Experts of a small language model.
Experts: 128 bilinear neurons an expert, a softmax router.
Below are experts of layer 2 (counted from 0) of a mixture-of-experts language model. Rows are named router (the router's row for the expert), gate (a neuron's input weights, with its number), up (a neuron's input weights, with its number), down (a neuron's output weights, with its number) and show model dimensions 320-383. Each number is 500 + 50 x the weight over its row's rms, rounded and kept within 0 to 999. Numbers have three digits each.
Before each expert's rows: a language model's description of what the expert responds to. This comes from a sample of Wikipedia text that the model never trained on.

# expert 1
It responds to: Apostrophes and non-Latin bytes
router:484463413500508536445447466371546455530494471537539491491417400515389576609569465401516483440527517553529492449526527464510427512543410510532540453441460531404470559436463570476415561581576446
gate0:445537499445515465475500435411425528500437501483382450499523415548484386539445495501462560586505616550560562530451497522478563519558389539449425528513562582414483540434518506560494495491466451
up0:564518462466464449599420532583488399577614411396539544604486462440497538478443482505430465485519476470448503539547569443460486469481447509585526548468493391556641536527454452516522363384488536
down0:568513413519414533513448475461363523588516398544548439576559512467542532470491426563504536543614516525490449436436410454580440420505525523584430447503498452530478551464468455506538530448508512
gate1:501478396465440497512424514490528398491527492458460527527496503440479532492504527536602551520505551415572442527474462538537516474465485519516472579449508541449499449491546486491574537545456466
up1:516556467437498566407429435477483409465513536485519588366461518450510567518535479399406500580463552464520505537497522481439545508487563512548540459490513473603488492498438559536503480518442532
down1:533469393563441501504364441547457528417560510571464457538407513495521496474449553466545570463520542480547409571414488477547447452523508519489518473469454532486578486626476458518450442481536478
gate2:439488510476552507449512443487497521461455527413558484546491520470564537539487462605530447467533485581501453531486573533421533474476556505538540567444472531572471414577447561567523470477455475
up2:508463521497543480487580539429500517447494567601538499473417493397528459586461512552532507399540436470458565571503556570563492360548475538493507591423482528567532391513495551507542527525470477
down2:490462462486450435440563536545480524440491451570484549418522498497500482519574474592490519515509506498513451483483558445479490430524513562382448555485427517470506481499597563431463501547501555
gate3:539561463563511428422496497604507564563575505443521522596480531470425503525487525554457510471455512587362450488452520517487542501517481583548490516461481460488487501580479413422552417469465456
up3:492538483419499575482465420557516507540498517519408383555556513379508544367471514518485541445452582506488555548412549558421487549487561514544501488476484525463497594434483587533482517538484458
down3:421491497554503512506504480544463498469421534528536491525503506541544433550495505523449441486496504456462490480475446513632462496498526470428500338486451463462528382501563539466460559472457482
gate4:491503490542461499403508481543415481546483532518468449443491467547492583448540538439440503502522436399438485451461470474479594531500530477465493579504569540559383502463485521538532551492496545
up4:486509461525480461445474520491599523426463555516454545518517438357523537455569419532521508544476510531576591541476483430480460488514528572503486484424503538510435463519448533463522384507469446
down4:515527613375528432499547451462373475494516441498527453476536483613470515506527481534583539466465483534461472510491482579480550386414434475501439621524593471533502509397592491465418553537608489
gate5:530502505530446498462436521556420502460475618451415504521480489413469528450466501451454502531460516514470505543476467424546495547549514462513553484404527505585432522467521511485606521498475568
up5:492493445448466509501501565439524507505497464498489543507442554474551466517485473502435520492545569558583453492575535497510428436530451518563578546567552519550496562462499533538591495521533644
down5:460452501536490465535570481414506494553429395573499473614459380498534466523436542480514455483529529499510519522483533437557545429542547540502612343345471461463522472478558446600483540535457459
gate6:457487539419544532450571551598553467485494539512540605462574522510485498457471486477528575442490473596510504448565497512452500429363465486516463520558592567594563470471526493494522445561534479
up6:478407545448473521488507523515565531470450531506407351500448537481554454472424455458498509432528505570482521451545540478540441439426513472560530422552524604495523553469496535524468452578515477
down6:479469528449482535563540402450473460503482461517503490488542610477503453543523445407483488442448476463467438529525502569544445485453534636436523588403480577526541476541493604524490447518557483
gate7:577462436574546577489563513509413509520576550417417409518611445515432522473465494501529524508538481545470596460490509507551544529376463568481593539552500531484530482505512483459511534430468471
up7:451495561510425644490614471497502454558507507521453499441474524491532501441479589542411493485489533455454553520603490452519496535484522518481438577574526408521536464417437474482513520513565589
down7:587521552568525469457449533526578378496486496534507477471448491370459560481588504462501490585446526512479435480522470448474436479490553401461515444478501444486491399582479475526520452408507525
gate8:539577494525556488565512606425527457487540594491577476491537512534481614465448498483575611520442601562663487491621516567519505529528558575493630538512538439524494491428534546530464546488389456
up8:475414580538540526461446478553501614545509529445524560587497500402509497465426633564471517502426395470386509599467609374530439572445540427533459549466467475525530474584530453449570479535527613
down8:500600505443521497432452380503636486487432624503493441379526464387547524580547491587502536504564395541422437528490477402470489610582492480454481507539482402511577512512438511489570545514530453
gate9:565441465498546480469420543525419500530504607501570433437527563511572554529438562519543552450430517537572535548480456517415529522499512501673435439462465501518525490531464437604489498512549560
up9:523552525547462499512517499523489524470547477546432546485501563492442462494554521550490504481533517552479375358433433495597433433449442534449470592571554572585518494509511520401581584546530501
down9:596472512422488480503561534593476502440526504444427551494509468486462433526406556471518373535492515546524498549553464534532565443487556512612511565633456521490557463479459527540560463434459545
gate10:497501528456519519506460397488571430480581570552505449528521404531468578597570535470345475517581512519485459524500492558470491505548424484531503476432605491491499470525587506548575586481471501
up10:453547456472464473499547552537425555519496472441511441614596509434502537522545392438416465578466378483455421526506490449498470537482544515450430469522405449491426491528462485393479511553458528
down10:549508566554406552520523443499506502564523522530495606451450460479397512570542536574553438478476487547493530474418544429417359554416560539493487382466441494535568536513511487590495558482565436
gate11:554436547503500476583444456378506519577463523473424490469492513528477466495433455485465456455436402501572536541526507482426548529475486479479455431540458422541401460571453563565502504538506366
up11:474506460463548501500526588510548505517476454552520525537506488520472569544431447527490511498488463470566486576440563498516461489490560426572541420507502506481454494460548534461429450507564535
down11:471558473482519453516526440528511601496508463496520562505448331375542529545418536584501543526475502504546449530462625470607478566487500493471472519552363427462504560514444483488547473473518560
gate12:490474458465429494457501482543487562480477541545441498547518524539425457402526614498477557493474538441476476501517503478457493557372463541511478501512602504390510513486540546464537615550498484
up12:439500491459516500504507499491520583493529491584502544546391559475591513519515444435506468499394407489450509490539482569576511493560555456490485508562518425512507530513527549452418514506555517
down12:528472527538462602520501534572551456521491519480562578530517439529503557584471441512455495448527447440482423419438476500543450481394556482555453422559453530472446538420504442513468388528452488
gate13:507452451491475477527576523502509478484468457517490506447440476511436534550625524488469457485387545482565475474405478551552553545567443375539464476475504527476504441414548601571491473511516475
up13:429486530584537529510463474563478438518421512405519429511525528510514398483418393523464546497474444422511568486472494458542464457378597555480522469637502442526433507505502554542581508496495574
down13:529477521510472504531421520518487590508531489511531472600604491521551473504547570493476547449520470465499432493511511502437450480414464484487395527586493495419531527572452488485509489582573578
gate14:543492579470562438403461504463540571477508501502512527491473467515440515516514552480519438504638506503626399473470451509450493527478538518521483445565464494495491457513430482394505515564505542
up14:563520541485522496480530559523467446560474504484516458481424526524481444600475419526577460442519441508621515535451535412440461469551529519453537500405574492559495488450503384598512485533395559
down14:411541456590459454557549560528503607490497564558478387542418578539509459460503524565513448509483540438528439497558443497482475590456443461510479535508478476584523476423455502612508554597530543
gate15:598512467411496502637436436540464540475433486476503475450437468567486529543355481454481439510475482490484589553506398542421452469482550453493470492454491474457520521510608437465484499403450505
up15:590456468538458423559514512577516600571541548378553460397477423507505496508519543415586467643360422539579495511485572504496507475515489449480503474514571550573470464525451427368548489608533533
down15:629539588520500581480605561488560527582475535485442557509446520533514481495427503532514567501512512610458498572484508590574541521414507512509564464472466529449526463539471408477554566383551624
gate16:455497452537506573453605450596523443462470490469454432537508474595540450465556505519484549558451469493498554536526447588447537446541612456491518575602458563411478515505463474462524436507456537
up16:506412516488492529468492595487459384560535550533567475540449514557549487503451507467519574537491494402512531529552502387521452465536473409523480525435505522492538589459586528484598551451566478
down16:454547515510402535408471488492496542393499559550494596526586540525566548469456466521530523480493475515516479491450442476434504535502625472511564508535425528509503525522518398505548538473461433
gate17:477564458553485448414458488471472486468585464538509529504523505453506500483551528472469456455453493500423583473513420525482440542598531493499443558465596524464595543482525542444539555455505492
up17:505495587482571427486582560514498586483496487544480550533535502504418445533571497427542440476492440495502475567495500493490536536472501532433455475550535546585510454512485413503591575432483461
down17:388487527526448492582505484591558412538517471441502560429575597465537515499448480614559460500594455469519477535523416510468521578618557540562643429564573511507431552532462481431523571480498450
gate18:473528514472552530518476407477538487473554500468504462571545483463562555482508486538496494423473519520477406471484511483417538522453526490523506486581488563571614475493445460482521467549494427
up18:499472455580430486447525477516561451594514517416463501468429470476511523535476492522414553542589597488510539487582549529554496445524475545467508576467460414415436565497450493474460430481478511
down18:479519488542470453498526572512588530554541455482542532525470477529526548502529428433542537467515535475568482480665562501508575593430482525397488478489507472490529488546491471457532486500478468
gate19:534454544514536405538497547499452553499468534503460468512462509485540529490557545443529502516511527385433448473605507535438534454451514573608531494453510545464468514494519596511446471435402453
up19:539556488372581539500524439445449514522538493466458466564449513474524396541562493497479484548547397535441529579457651519515461475524581534436523471500553552531595564520504571497337528545486470
down19:537552512478634504388524502522526451442619405549498455361499562471486509361476477495490496552497468518460554408534566513428373466519512456516453530522481523549492536485407510536491494518549482
gate20:502525480552544484537411548445591595543479517503530551584416440475502536526455396478570469491475526476423495531511509486513499564541480441452421574565539456474511419517531487506492471505503505
up20:534465597461415375498496498574478535543455395591461487539517505510458520528472509507499500386392474449500441442447629538501438468459446462561479434452474470476512573562507578508528482477548509
down20:505558527524541511520563421514528508535505493513489533526557468547488434565455484416484470496588493486531496475422453508495524533520464524530476581496560428434458538486546526464487560508523546
gate21:584560406484494427507417560589489491529554485577496529538484494474599414504513527528553525393551524447361488543547487545472508429429562520480434510527519427413511407503426476538453546449498521
up21:478543539472525544602575438466433580545620530530533414532497500473543547528446598392561510538554428551463437498430388495558477540570575535443546477474463594497438556479585501471510428501414510
down21:548589484460490573483482455496510504442449495406507473477568591463487590523517471497503465479577390569524434529446535539533498489573511488516563480459505481480514483461553479631457498407463502
gate22:495526452563383577486519493491520461565559543472419466491486486435511534528525593493597517458530505589442411512594536469534544496498532460520465488527496492522449481474510486560538487405500556
up22:493525470524512452506475513471457488522574544443555571533575508538484499476504502466475525519574481499476490470538622537522576551449373505524490582467418513415500546464444471495500442485500544
down22:492427511467550497410474580411483531459466535520516557485466485531538512615550613493563591497495472488484476610478415577493505421488474495521501522565473468428512486574490548498454451521581480
gate23:488512373419577509480577498546461373496439534499366510494474434485447580566618558550477570621517369526533481546485493495478455493493517502454572495463518548534451530500492463489524562474617407
up23:532498553456418565497552495510475555453485541485525540460482504494563441506487502476542520611483538473637465505572476410476555472525566541509493618469531447537592608500468511458503460407433579
down23:546444546512491547480481514387434618502535393529457438396451492489577522462505414519465583552475538480473517513454451447608539454398466520413556524513465425465524442556553563522525445445384467
gate24:641455540523444539470518448508476560584554537548526422495483570545529552452540510496548494484499437505517452555509554509516503448421481539362550467393450430448490481386526496551510502525514576
up24:507505482532543490466439563515584564569471516467516497464492521484471521487533536552441496474499424523517498538543499524472507426489584508568569547542500578521340488534485534442476442521470467
down24:516516478450511482481513490557535454447486556493556435606505502600566525554488566450561504523547439492487554601501506582440520471530513461534467409563455457537550536499458358488520510457503455
gate25:557534511480449445485484497492498521511499471563505419500567533613456442524552483557381547496484419435444478519529473539539546472501474510541404511412566561505553492506621454510456506433498583
up25:547517450435569449522370518492453560549529409543568464540446565450487482473536480572486429497476458421484550530546527433503521532588476486564559543541393507571435540557484421486568542490561483
down25:546486516522564521493554510517514495465522469543478530540619516442511498469466562536543520546455358454494469563571520353518483543493516528481484511514451513384543417476476563493561533499559507
gate26:525493494413566482607425582555388528511451489504443540472482551429638508508598543355517450465447610468493411519426466549490479492529561412454578635507508551449570500539427508447476522471587494
up26:423452629527535514470473566453521542580389465379509527572587450494545585434439492511476439584527499498496545521521523527533475493500459503393406531525477504594449460499513450470508431541448487
down26:551428463432503566585606470498535476477430449554473490483525487518618485381495534411493451528513481464417448577505541501476430539501472493510419562534522478501604536565476554569478464406463515
gate27:465571508475485458463508507599490438450499503431542526412543432559534489404563467497511463461509443618468556536426515422564631458487525484424538528454551491544499487479465549485480404498419479
up27:553539430395474488550511590530450509452493543549510507471534531399454586538466512459531468465461431504461516529520630447462508423498510593441497510494416488516494541545529429564478404572526522
down27:487344474502460511441424496537579529384517509560533464407545456428466541491422499558544499494486494418417534475454534551616437522518483492446469510510543518502493594445581461532480476550492560
gate28:546490503504470526469595439529540447520459484445490488531566560491482593415423526479449542490449541421418628515523562508467443518564491500507526489452608493511511625443505559516586470586559568
up28:446532471487460504536513401600488454537469460408523403576564491475482447430542548465415472484496547476548521538531490531514442520477441553501628488428460468521576503484473516402458505525551520
down28:517559404509544482533516493488515444534524495446450601483394520546533434522585577533507564467386535522446411500532546446428425475494452365515484538470471446488538553428559369448541543494565425
gate29:517576523496492498462512432593641582455478499554479493538528520550456496470540472482558448464494568487387486478517433480530457560450492484506466481539465570507394447537462551456430519487451443
up29:483521435605476489550572539504504549545515477503451416490489529480527443651577559456505540481540563510557522467463490521540530486528517548570437454529463574432534488571481552492546475490526414
down29:497557507536461423473491520492432532554522449453537446409492537519445457530541517564549510519502523495589471567507451513522529544500506530533538489509524427545488535423497475471495561469557459
gate30:513564421527576427528532472549576447560557519516488479578502459517483480572453561441563423424499501500565532471463563623479508420416455442395580585463506587445511409443589501495486565482471570
up30:479460528417510603511446586529409408416514531509523489564516463419494549527529486464512557452524504590524450490519483445424499494499458367511520454500461521491466582487428476454440504435530518
down30:537548522456502566543488587464499448559446500459530407524570480508541557459522518533439473459465479493526474434534542423497550522499524545555494536500609464447544447508563410504495534537525478
gate31:450453550543524427562464575488526514512468471479484536480462563502508594466501490556470514564467635533458530474512563473590601578548473546427445506487479544515532449368496543525489544462485550
up31:458624482474457429493502460523529448527525589467457497475576395599427466543511532476519534453492509503500486521510433539469471406479490458439504567611502516489418523504466484562424543502545524
down31:524573420455463481466535516535439499547473507451447516524481504477501461408557535505492528420518533529462490356328438454477439431494496563432400623551557507447547512618498514505421549501577459
gate32:532476441506530485464483566509549493474559483452565540435534504450463478444462522487530539550499522447536428517459518457633521516441484439485483528521543504458525459455449463423481452574451567
up32:465528486489547583505499542412512527564500453473547488455497528479533507492503456511521603526585630440534542431368566550513494493506449554491535491467443475485524523480560435525522494485499526
down32:484541624460421519473458396490510438556391598463470478459498478506499431561459505406500462484484511603516455443427505463543566550527514505370406415511529447540515505461641577442517498557483472
gate33:514581600476568505473521541512602475449442480498555501548453415532475488576522471509531548411463556524470475498458558464480546484540588526512511494476474454476497461445466503513633494449546551
up33:451447521505571441516450427605470474502570493452488569497490590516478668516492443535398489470461547530476584560519564551493498526457455573450469571553489490513459507460432428569400518449530436
down33:464426527505563500459516496543512481428542512538507438500598519523572407492585471518497553504558454500516484605514480464453505495521506516473478497511515562392442551490545454651470440557433355
gate34:470474437562501494559443525525572577505428559597486472417532526494437395457488496516446471549575473462523441525487497499445439580454532578525447558374532441522486501500434494527499456576473513
up34:585470491531524475478524505567561542423460412467503504605472410583437593521524393505482600450550434551474459471453504539514538399550444429443597453528527504506544496466375500558596457454489421
down34:496456495589519453565507479434532415561508536462510511483534468528508544425529562489431409462541506571525436533503478551521592383484495522555485585448593396430476454520401452501430433556519421
gate35:489404583526478518572499512450474557447544628479525586525489492521492404476490512487528606555590510439500514577501496476487547585455424518473474541513413530485484533576471491522522493529497471
up35:442473520491475400524454565464563565494525477505498452524474537486508493473490567497498474531445570499583472433564500497507494484503534504540510455473442562447577418490478517551479509501517390
down35:472411370407494565537502528437548529534488476471464497508446439546482440552544447427536652499456394481480506550579457507406426559443560518443561487474540456478591465537491439474516525480494503
gate36:478512458471477447501518489571575495553508505443496505440466448461436483506476490492443544406567457541444546501492457447592509487445561424570529471572591499612526572449533503457509498651605533
up36:449406497469541423534504441464499474576510518526476516451537417512496537550565456437400516587489590418630491606518529455483496498526453550485496489500444557485545419452518424517459499411480481
down36:457495554525427526469577497587591594561522449500394491507515505529490485460517537504426526543559450525416468547491524592519540474534515456441475540466514517546451554432430496548542545526475538
gate37:500525547456528509517525468435602507527463515496501498531511501540415446541519520419494431451588462494558497512559526433433482491549486483516594412558594448555395506404461428425567584550621468
up37:467512456517470555402480580545490520467463495527567496465420437400498506416472472486591455557483532525504549500500536470446585543531472480467455393482499555453481426495471496490359465488527441
down37:442571516544500433493583565388526556461525605527569442521516492451596475509589569567476519520521387521529518445443421518557537485485464464466549480506458602449568567549497528407501481605557543
gate38:509613552496524496498445554450536636494536542578466574467463549477486430537402447572471588389463617432558522445515586607493517442495388575463450411550534443550478468463479465571420560519482478
up38:484563663484505471498438514496479476603452532510448523439520491519431615530560500440502565478505489545563574503583420502516530512478476507479535453464524527519516534466471409473480596481473489
down38:481561442564434548513494494503474427456508433424427496457589465430548456472416467491479519547498454464500572500517572521422563454474464638439550513473419641610577562494600467472488475471437481
gate39:608534482439485511511530465506422471493514525499563549485475547416504458562419518561496514468465502458499505485562532550481473568511490497531529524483482513416479523546531479463433584510500470
up39:449499604637455438401471473476488595524565425512568426561552458619424507531592467492553553458522506505535539488563422460496530509489537458511550438474541482572528507518447516489377607370470487
down39:470418466448585413480546561479503528547523548513514461486585530476480528496482499535543527409534532529447534512626470540406463442504510553499535484550407541625490457474476530446521513433519469
gate40:525519392559470563556541489482432517481543446479582390480432497502449446462525501510506495446486511443517521493393465583458531469470524498465519493422618464491492510542512481432676524541478530
up40:511464553433470583538453498512483533467531515563466423435536486547450519428447442553501415453559456477487582472555440543479476529447516424581453558468435533525537528521446452524564572556447531
down40:438445530472464558634563549541478484461486441464464449434502440433493504464479522422491503462502591524534505589499405504463483436525497545506487485481507503384433514545486553558426483523547468
gate41:530410479469614491569468394430464505459495521510506520499423459472515547403413557535459472504461539398506649519464444453417444485496503450596442385529521526502409494461425467485472458509493476
up41:433510475549479399494558494487395508563486460482519520394465393483517440484496500461494559476436518590526451427448520527432452494540414450459509505471445480431542495544396543447584422459467485
down41:463510485441488495553475485466511492555528460550488432547513554538494530436450471478511558468589551435486499475464399453465502461509408565477484528476556409497530495424499447450505514512636430
gate42:459496543536476574518430444470487565573479543476441523485467464434601493572503436468358521581404467484503506451555540418514476475423470471417589436442488414486456508550494467456482579541544473
up42:505448504558605522526477498620414468515512565446473479619465530544473449493569467441569401509518585498524428527514570464580474477510564483391491535475445482530408494528503439424467546547506464
down42:439508494422488501456560414601495484430452557525607476412465477601645487559483454446479485452493436482560523514501451447514562467507502433480442501554544533449440571458503407501486520481490379
gate43:488493562513495464544456490377516540479433587457488458540468402632493522582463476552607589532519566518510459449428475555459595510468525565585607421499489511540453505523420519481520501506430480
up43:487459484549480543413507487506455470528472436579540554457453561564446533604582453488549480489483554519467488614629496442567479523591446407578432548586439428553470493536574542427524549539588574
down43:447489547463500532514501464536586518500470481540498518426540459465466442551537447529597498475509515476447465574461449487467470460477515496465451414535526499558486429459412413509536476443514537
gate44:441507525522539527478471517516510471500421436506395488579530504501494486584508492509459532522640448450477544473480509388472520459560506454502509563506546491524499456462529496507459498552540612
up44:460598489516568580601523526512593506529598498598474458544464501514495536474363527423422488504586465457577442447464490525497524516519498438509569510369505463589500484436407562574487432536513391
down44:572566551493528506593457451541584530565555475480453426564517569425545499452477524526513440496515463455500431611434477510430550505527472540509520393493545454392486566503558487479458499432468491
gate45:454569411553488483548532533527435536495473538537460542525414586505527485424527515552515459442441410487613434602504494506512468576479550553620494469509554508433542584476546576415497504511427432
up45:514571572448435474387530549443445434497496443540521501456545450574610378679507524432496468474421560497496580564465522579499492527497487513418443459413496592474469469499483574482494498450548607
down45:457525489520507483336513475535456462500470616507519553554564505525544538569499501444489450542558515594469534497477573438551461487529489477425456501502463408521496478426481519500405538497502450
gate46:495530487441449527522536571442415406515522470534514472564456505578442544469540518411536545492544494536599429471436506427529524445514525499572468485429376477594579535516438490444562507489460608
up46:528409491535481380448517476496481521519421423487480508497547520407507495505557523444484517467491368592541483456389447570532421476551506468451519525533395515525548512472553473514534509536551587
down46:556468512582537464573521468540458567468444512497419499498470584614462497528452478538532566491448504537538507577545420550438473542439533535461474581609491453419512525447478511434510543392451453
gate47:536567578543483407546453501458530539512506445492538412513512565538489529509470563479523503582476429414503526499440517475505465540465476561506561412458447536481458572470499547586464498427506502
up47:446415552524460501500454576539486463525518434466444395545481570513511495446475499445462508489473492517486414525632488475480497566584550394513465438459425442605477591574589530521581463557544493
down47:448419533482527418471484451485563436487534427520453514524493501597473574510547512468550497456540401493493463527595506475465508513491437501523587503498556533426527441580503548484453442541383439
gate48:468454573435474537517580453495567534549548500435492603594547566556480548466462500453473466501523579454477532563494452641476519373529525551595545414462464545512472549525577495513514479470545464
up48:387523457513470445522516472559502527574459546432477556547558552413553441435493501475483546439494657473552446503623538457536492480419467459589530440439458514406524527401486501547531461480423472
down48:459564483423500568487524527541556456582563437532547450445467427564486517499412525421542644564493566419522565557505607434496555367512541545503540397531419543521541397538583544453555615420493582
gate49:588641551490541566415501599430570543501567497509496549476470552574487468539535549526518571423450528590528466488384371623518406498641347601478509520564469558520409473484520495587427564543486501
up49:519441507545573504542519541445516524504400577448423518523515526509478500613501545566513527432476415549524463529501514500478526477432392494441479494451487472515524485473454546485498516509517477
down49:467446482496528475575473514471475440512582490452591540461477562447554494540539466577417551479517510493468464586445561503492506484614508489403485522466620475438483466465432461510495459431455597
gate50:414506449542498501524488427477432516469475546520426535489516539512516544499548481487528591508466546438470570401513456517422507492541481498504495497499482530473418491494558470492445445393429554
up50:480457542582460416519501565467455519551520494515490504462473539448434559438458533396475564543498552424558534536461531569451495547512522496643512516543497571522537490628424521546538500460474475
down50:400528546523546465474461538605420449501478514472522524451448492452515513564461496574416593578498513564586565558507458537497453493556417457503464372496480540602485569467483547493502477539435469
gate51:473452387463485478620509426484525430543539491421488545525538415461502516510464494542491513486535516573560478543495460449466394505605477458414494523542448512386496489444566434494512537479489502
up51:531361493587531526523530468432563426506534433470520528479478475444513556596472485641468464550384456436616496451502367490548451443439511502512561445555412520609529348514448491480498491491488553
down51:558404527502467506465424520448531485527604592550466469511568548481572488469485552563490633610472490490486515549478407585497541461423543453421510518458481516532591495470505456361459508589427509
gate52:490411490518547532473515528593525555452536620525473355467502439499539496472600461582518533620476540540529461514572501491576486479432521534502438541470480460516519532385554482631449462485437487
up52:499528469526497637502610456502576465725513506516512525550471442457432480485441500499427438526475493540472557582478483427489487536586503467545551529504530513471471470515472465437496526462501495
down52:503452424500473542570550552511541487492554391447560515489412521548512474452424503549511511408472509550569407445567506542586585480531502508513444497497377525431472477476407493525549439513403488
gate53:505594537518407454530508493561445550483522418540525484513523466452498478536500465534500514485444544499430488493477557463509510535539419518442527451497439528517433465633447527476465526564453441
up53:426405445514563454430550542505499550529520495541562512577447568517450468489522441454493569563604522614524565442574515474482432403466520448528442533536596472489504447522538466424605488443438502
down53:465451580464443493525414460555555467493457449454565509541526564539468463488530446464566528527498549447463559464486598629469493538508536540442521499428467534448482529505499372415446478548455535
gate54:569466548388529528511473509490552433493588492540523447458535556507587485444562446440606494476481468477557454552503529457465477561470487539505509528504505507439446478564531497448506524488517572
up54:459437497466606443602500492416442535438545439503482480360537574528459447539454441455470458518591421485526577554475483516584399531558472407517488457479627454510464410434524541525508384418458509
down54:520482516518536432498512432556500521482490530461447524531512460466521519493500544458510542476456461532466492566566547565469449472482478531502557501507523445451551466463428489526500548504521497
gate55:437517545572463430428416540460446491440529486463439515448461474589413444460506502575466441480561419488391488536535593606541478565482452524531516479519438538474443551551506507485472456534537573
up55:467536430541646437476554442545495516520400443586586497495438472463417482510563512590448525524477528462534485502522488462521511521487524502448477420516459429511491450441393554468563530480496548
down55:552637476498471514494520476523481528581512496477516523557418561408547471437520515418484516522502436527441607553434513448566471418522537455513568521503506533420542446569481481512525544533521610
gate56:422485425563542499522439446526525584484600528569500511541504545475500512604503491466576479486517473437504536511512585490500471444493562466437461554527415435507533551546437458476532519480473480
up56:559558509531520453445520594473487540500533533456563553536396510537579533549565508529550598479496537343528445511520458569496534375480488489511484479441484439432459561570461498584472515422451524
down56:470466471434544539481358409521460549508484451564502567436535592512450487522503543592562473464525461552502428542443488425456544606412483495445505499534477468563450542423514480445481534608552501
gate57:498522475480542501429412493474534450572595559477581437572508496524560450455472530471452439449500548455575458479510525516491487427519552633587437476426552445531471447429534574482552515459508558
up57:466465583537409536399431422470534471533478494548536597486427483520607550477470551546457573447498462524421511509529459467519492495433494426498523474573489499518577527540472502512511487491454606
down57:469505451588557418444447545464531506507535531422387571459422514489552488591522492555413442435495526519467487516530508489483416372459562511505528532473457562457491564482529460351541473416470519
gate58:510599510493504541477505562551432516491491460520540440371460434493567516429460462529529458469599454519434494416500509565410533486529546569500411523600535439446499401508514483376491587505558529
up58:545601484484549519441535528549508461476475451478506453448569558442543513464493526437468453521440501473472453511516508466491495508586519569552566586535564497564417406390558516508446572500556496
down58:484531485487625400453516442618524517369384621589460494502460532497507481527520493459569560518543540405475471559527442381496508506469509504581524531503566482536491461502467602524555424489495569
gate59:454478455414472391448615517440508471492497460461496478543473519502398526515524425537542416527485457525429510542485472442514478460432535556447513505479473521500520428526462415456509558429513512
up59:519473534536496534449506509577561520486468414517462450476554517536541578512547474440553515500418498548591564522506451472509523499580542522488521491550564470493479448441547523491522550562498409
down59:449526485426513581428603500520491471413539478525477445474441450388453454523559569590432551485461489472484555508535485458492416540442467492401425487483545501524539574484528534458602575535509512
gate60:501549468448525470400533521541453475512500555471591529404494428419519526425476549473552511574523511478543514476519471458513499617546471476452543498514453440534515539480497388512460490513466460
up60:537493531454537566526449503515562497565476548515500516493592424507492473563488526489557404415484484477478429513395530409467551541492559510570563500542454486504543501418486484415518550541497464
down60:502575551409559502515424599488479531518564516581481580536469481477426496533510478535570498522531595566520559467530482466524525495525494471427342569485506505542600583563405433469526479579548470
gate61:434460503588505588633515397564482592436587489488494524543461520568467529403567485568448489485476566423510497550517476557538452502507524451488435466464531522504554518495497570469503597446571489
up61:521536478474464472537418506515468544539497526472546494415460469551488444499552427561489539484483597470537469533440524495418574510507513515509510512474519508500476508536503480450548541454475459
down61:511551498505488538553542427486459469554434620499539504446599602508450536521547445511433461492536455509530435492490478476521521617505461530472556517504564540585553542448446502509376631475460476
gate62:609528560454504487519403455400489532486496497472472490478487558452410440457485491499514539523526508481571538477562394532385437517422518475516428497508406487543512535508497588539436405479521504
up62:580445454460433447491445550490498347483505501488433441534455437506437545517535471415542451475563541542433544559566481487457479550509478564487417546461500605512510462435457476593523467532504554
down62:488477539520639576463555543463424424477473567526466515453529540566439502465421558575594473503572543515513502456556506467461465533489486507475479576567621513492526489479472454466528511477572481
gate63:572540476552445511487496481557498477503514554493527500508473602509437371486550462588448382434484511495512626493508493451489402456542481482473520545476478492412532455528461458384514526510522484
up63:379484556452541537434541456511428471492482513511531597546545524447443511580596492547557539471396622456571482504515442510496495428502407563489498481441457499533502519442538471501510484530540536
down63:593517518544486473532506444592559446578487514527527480525577475441449540498464532523461498555480481498534532505512480505428410507540527557553462431539529492427537509525435521430512481491464420
gate64:509525515518390497538452556547494489561537391489410473546495575429473493440445500557471453493426520548470452472556533565513364484447632566421472430414487383449480444481508497518446454538549467
up64:472483474484476453600532482441536440522510538492479553408529518411492482358526426510458507532511393609551520489479587489547533520524529505453456566502537478538492455474416412525515476567550496
down64:472521417504510519556529522486468499463589458481507497485456427527466514521503507503502551424456465543514422433475555491561577553554509495444544451524422533518510565527543489438569476553505526
gate65:588442469527515512534463547503524507452475514477443502487505480464493501500552561465565588467514546591509471517493510439482394498463592511429506472521480479479461493581533501555513420492500489
up65:454506502472495437539451476477522554456478465548583496505571569600486462476550449511422498402546501617470511406556547392425546500490520531535578450531495474565519556503526571411569374426575477
down65:574475535523532533450502464403482528447556516431431514493451490544585469586582495515395516537452566464521474501463512530467551518491443552493434511484533496582517578489487557505542507587451515
gate66:456456480574497454450553533491562468474424527491475500534477450483495517517434435558522398494446429484510497523460463581524490518492526426455413510461505528393431557551554428591474418470513595
up66:524434483552554473470493492560488495507374546476485549544575482505461471493541474419439482394508556466459458543470496545455481514507587514510525446492579514534559581467478468577490531457553435
down66:547454504544435423502549574437591472495492590519493474478452503453566611428449449558464391519527384547462456506477419518465486424435439486618463487491517501507460481544535582623533502528557440
gate67:538558510464500498496527560503471491501568478498529414496446566505605498465507507486528480522451467479540523568594490491478507478510521437464442586494432546478553440445411496444473504627549421
up67:550548498491442520476518450492508595515544599430494474529410454439565492481494525502507584548487524470464516498595486540542487554469448558376429489414463451486488483516466545555471488477608574
down67:541456524483507475596449485493526479436523421511497538390473585498491433458435532548419437511566518526538464465575415404525602582468532582495496478504514597424577538582507546483473449441551508